config.toml
experts_per_token = 6
d_expert = 96
activation = "swiglu"
moe_layers = [2, 4, 6, 8, 10, 12]
router_score = "sigmoid"
normalize_top_k = true
balance_bias = true
init_std_router = 0.021
lr_router = 0.000197
vocab_size = 32623
optimizer = "muon_variant"
lr = 0.0109
seq_len = 2048
train_tokens = 732700000
steps = 7861
Below are experts of layer 2 (counted from 0) of a mixture-of-experts language model. Rows are named gate (a neuron's input weights, with its number), up (a neuron's input weights, with its number), down (a neuron's output weights, with its number) and show model dimensions 0-95. Each number is 128 + 24 x the weight over its row's rms, rounded and kept within 0 to 255. Numbers have three digits each.
Before each expert's rows: "comes before" lists some tokens at least twice as common just after its tokens as in all text. This comes from a sample of Wikipedia text that the model never trained on. Tokens count by the router's weight.

# expert 16
comes before: "| ", "–", "201", "0", "9", "8"
gate0:112156136112121134114125104095131167154162150144093143178175121155106104147133133100122150145101125107111141168153113142152165158159098127134140092172134099121111149114163133122119143108124131105103120119126147130133128078127123138131104105175120147106157155115115156084155152123135114100
up0:185167153123143124120140116134135135155140137133122141150117101153111140160097166129109123181136107138170144087158146176086078106113140108153086118154129144128160140142118121119131133129160120098146156173137078090133036109155095133145144155120112131121101132134136094125103159132102140151
down0:100133079162101128164152140145131131084147171083113117195089167120120138077070130152116093131166151130090105118091153100101132165158134130102126124174142120160123120163165124119134131119106115115126109121097123118120147107087117151173149092090105087111151083118160069128117146090111104108

# expert 24
comes before: ", ", "\n", "|", ". ", "–", ")"
gate0:105171155102138162105152087131152172129136108186113165127136130112101152113126134159084101122111119121113111180110139132112125147132124103141146114108154127121116157103107138118097151103134125109135119134127143159099129133081109110102141123107116158144097081116106115111113128143133116106
up0:137088138086111113130125138149090131155102149134151153106121104141134125087153129099131162120151126145178103108154149094123109081109144154087097151127105150134146096145118130146167136135111132156105157103103122116110112161153163140110147146126153106122118122135116168125155150150117134180
down0:142108162091144109162132149152135129118156151069145118082102130128132105171109102151146122132107129143111149121144138129081127084140133124127111125126163153120122146153185127108162087132144166162122112087144123129141099108182145147150142093101115173109098168131084099104099161095135128206

# expert 58
comes before: ", ", "(", ". ", ") ", "; ", "'"
gate0:150124098087152124127120068131185198150143145144100128160116096145120090142156179130174163117132136100137111137186136153139162157137143147120107118108145121109145132145129150176116168148118154108131113162158153167184110122130109125113115115131124136150103129142077152117126163117138120146
up0:117114138137117114136106170120130139128107168158101168139108089136155211090095103099139089111107151094120127153103165109099122075092120105093118130106123111158124087133159137142141096104146151106129093137145144121140112150111154153105127126096133123139092146123169138154191117157106168178
down0:130114111126103066163153126184143127100181152131099103116124147131137127128080118137131118126181148135125137126100133117114152138095102137160126126165123126165107149143154122095123164102141119140116098104177118166128097120129140140129110117119173116154104157136090097110096122106165090145

# expert 28
comes before: ", ", ". ", "and ", "(", ".", "in "
gate0:108116128106156113100103120124120182131103120141141135127137112146113076094101150163125144149143177123133121087155145087125155132111102092104106162129095154108117121126089136078117165099100137131119155123121103130143098121152123107123119138102107086126103084148150136137149088149128114151
up0:118147117131133147169095176127126124127098157134120084142130128182131081115118131132130144114131155099141082147115095134104119137156085092092125127109153162146132122085071109093154125156099132127128089100124126122089120130087131098115103106121085115132102110106086117143126134131128143132
down0:135144100119156144140133090116129128109094134152156130154123127130112128118108146111142134127160120165123128106122152116136084128101110121102170118124072157150119158092087154136136102124154140137106118119126140126135188151129112136127131166103123125126129136113161150128139108129129136157

# expert 6
comes before: "| ", "–", ".", ",", ")", "9"
gate0:119166111141085128147118073098109151111098086104103100131157084164124119112072113165132155104128089112179112139147139142113136156121122116136144125143124130125081126099132153099137132099136143132158114132096138113131146131122101131126151089132093169154063104124186124102124108105122124071
up0:120153119134074101117144093127118132128074143089104118118159116138123145152059111187144142125136099125149120148120146132086134151142129156121151098089115156132067139135140171081123148108129136124150138130094140118104130121112142155087151150142107147152140100151182137125133100116113107073
down0:089123125156105130101131129172152127097163099114102131116113152147122114124153142141152147158147105102083107111145166132134146136079116135096167105154148148184136164095128108127141114155141111131122102153137103099150115160103088140144107106103125139167116110152120117157143121101118095099

# expert 20
comes before: "of ", "\n\n", ", ", ". ", "and ", "in "
gate0:138123141091129126116153097132084150147111133109136126155115128143151136144150127158128134136131110102169076116122120171110164173096121144114117129118145088106117148124099153116143086119119191081086133143129147109142109128138129126135146138125114121162138105123155097125124132154154142158
up0:102132119163120117155131116123147114107124182148121101112155108099094123130112122078145105118167157150107177122112163108131114068159136112124170167110115151127138093133128129133151155131116092134129141109132112161116158129118120145109128116122123135124152102114139164126138150130140118145
down0:106132118142144131131129168110126111115174144130108158119194103149179150111087146147127110083121143086139121172133136120144131158113139111149138123166130135113113100156108126157093129101104135136133132115159118101139149107086127128120105127159138119163135185114097140153142117116139089160

# expert 42
comes before: "\n\n", "\n", "==", "s ", "===", "also"
gate0:126125120123125137133100075151133120111092126138124147106156116169145151145181150158097089103063127108131157152119169129131143115147163106144189122134087153113116149115143090166097143126138104113087115122155147151121165140126140139096141142108156142135096161128095110147118116134111083113
up0:134101115133135174156129158132127184092145123131135103119151130123103121136110154116172125103148142107123104093107098135138112147143149165152121141181160127125132101163101141156101096128124115148131147103115097134110144109141121165112084080147107106144151172113133172136175143110124078103
down0:126147130113102099110136102116167125085134110133146148113150132133150103126152070083134129135104137137129153171079124177167158139118137184109135135126161175119148130115112124165096135159099063219135149099124098113108140090148137079147120115098150120089117148085129136154137163119100116122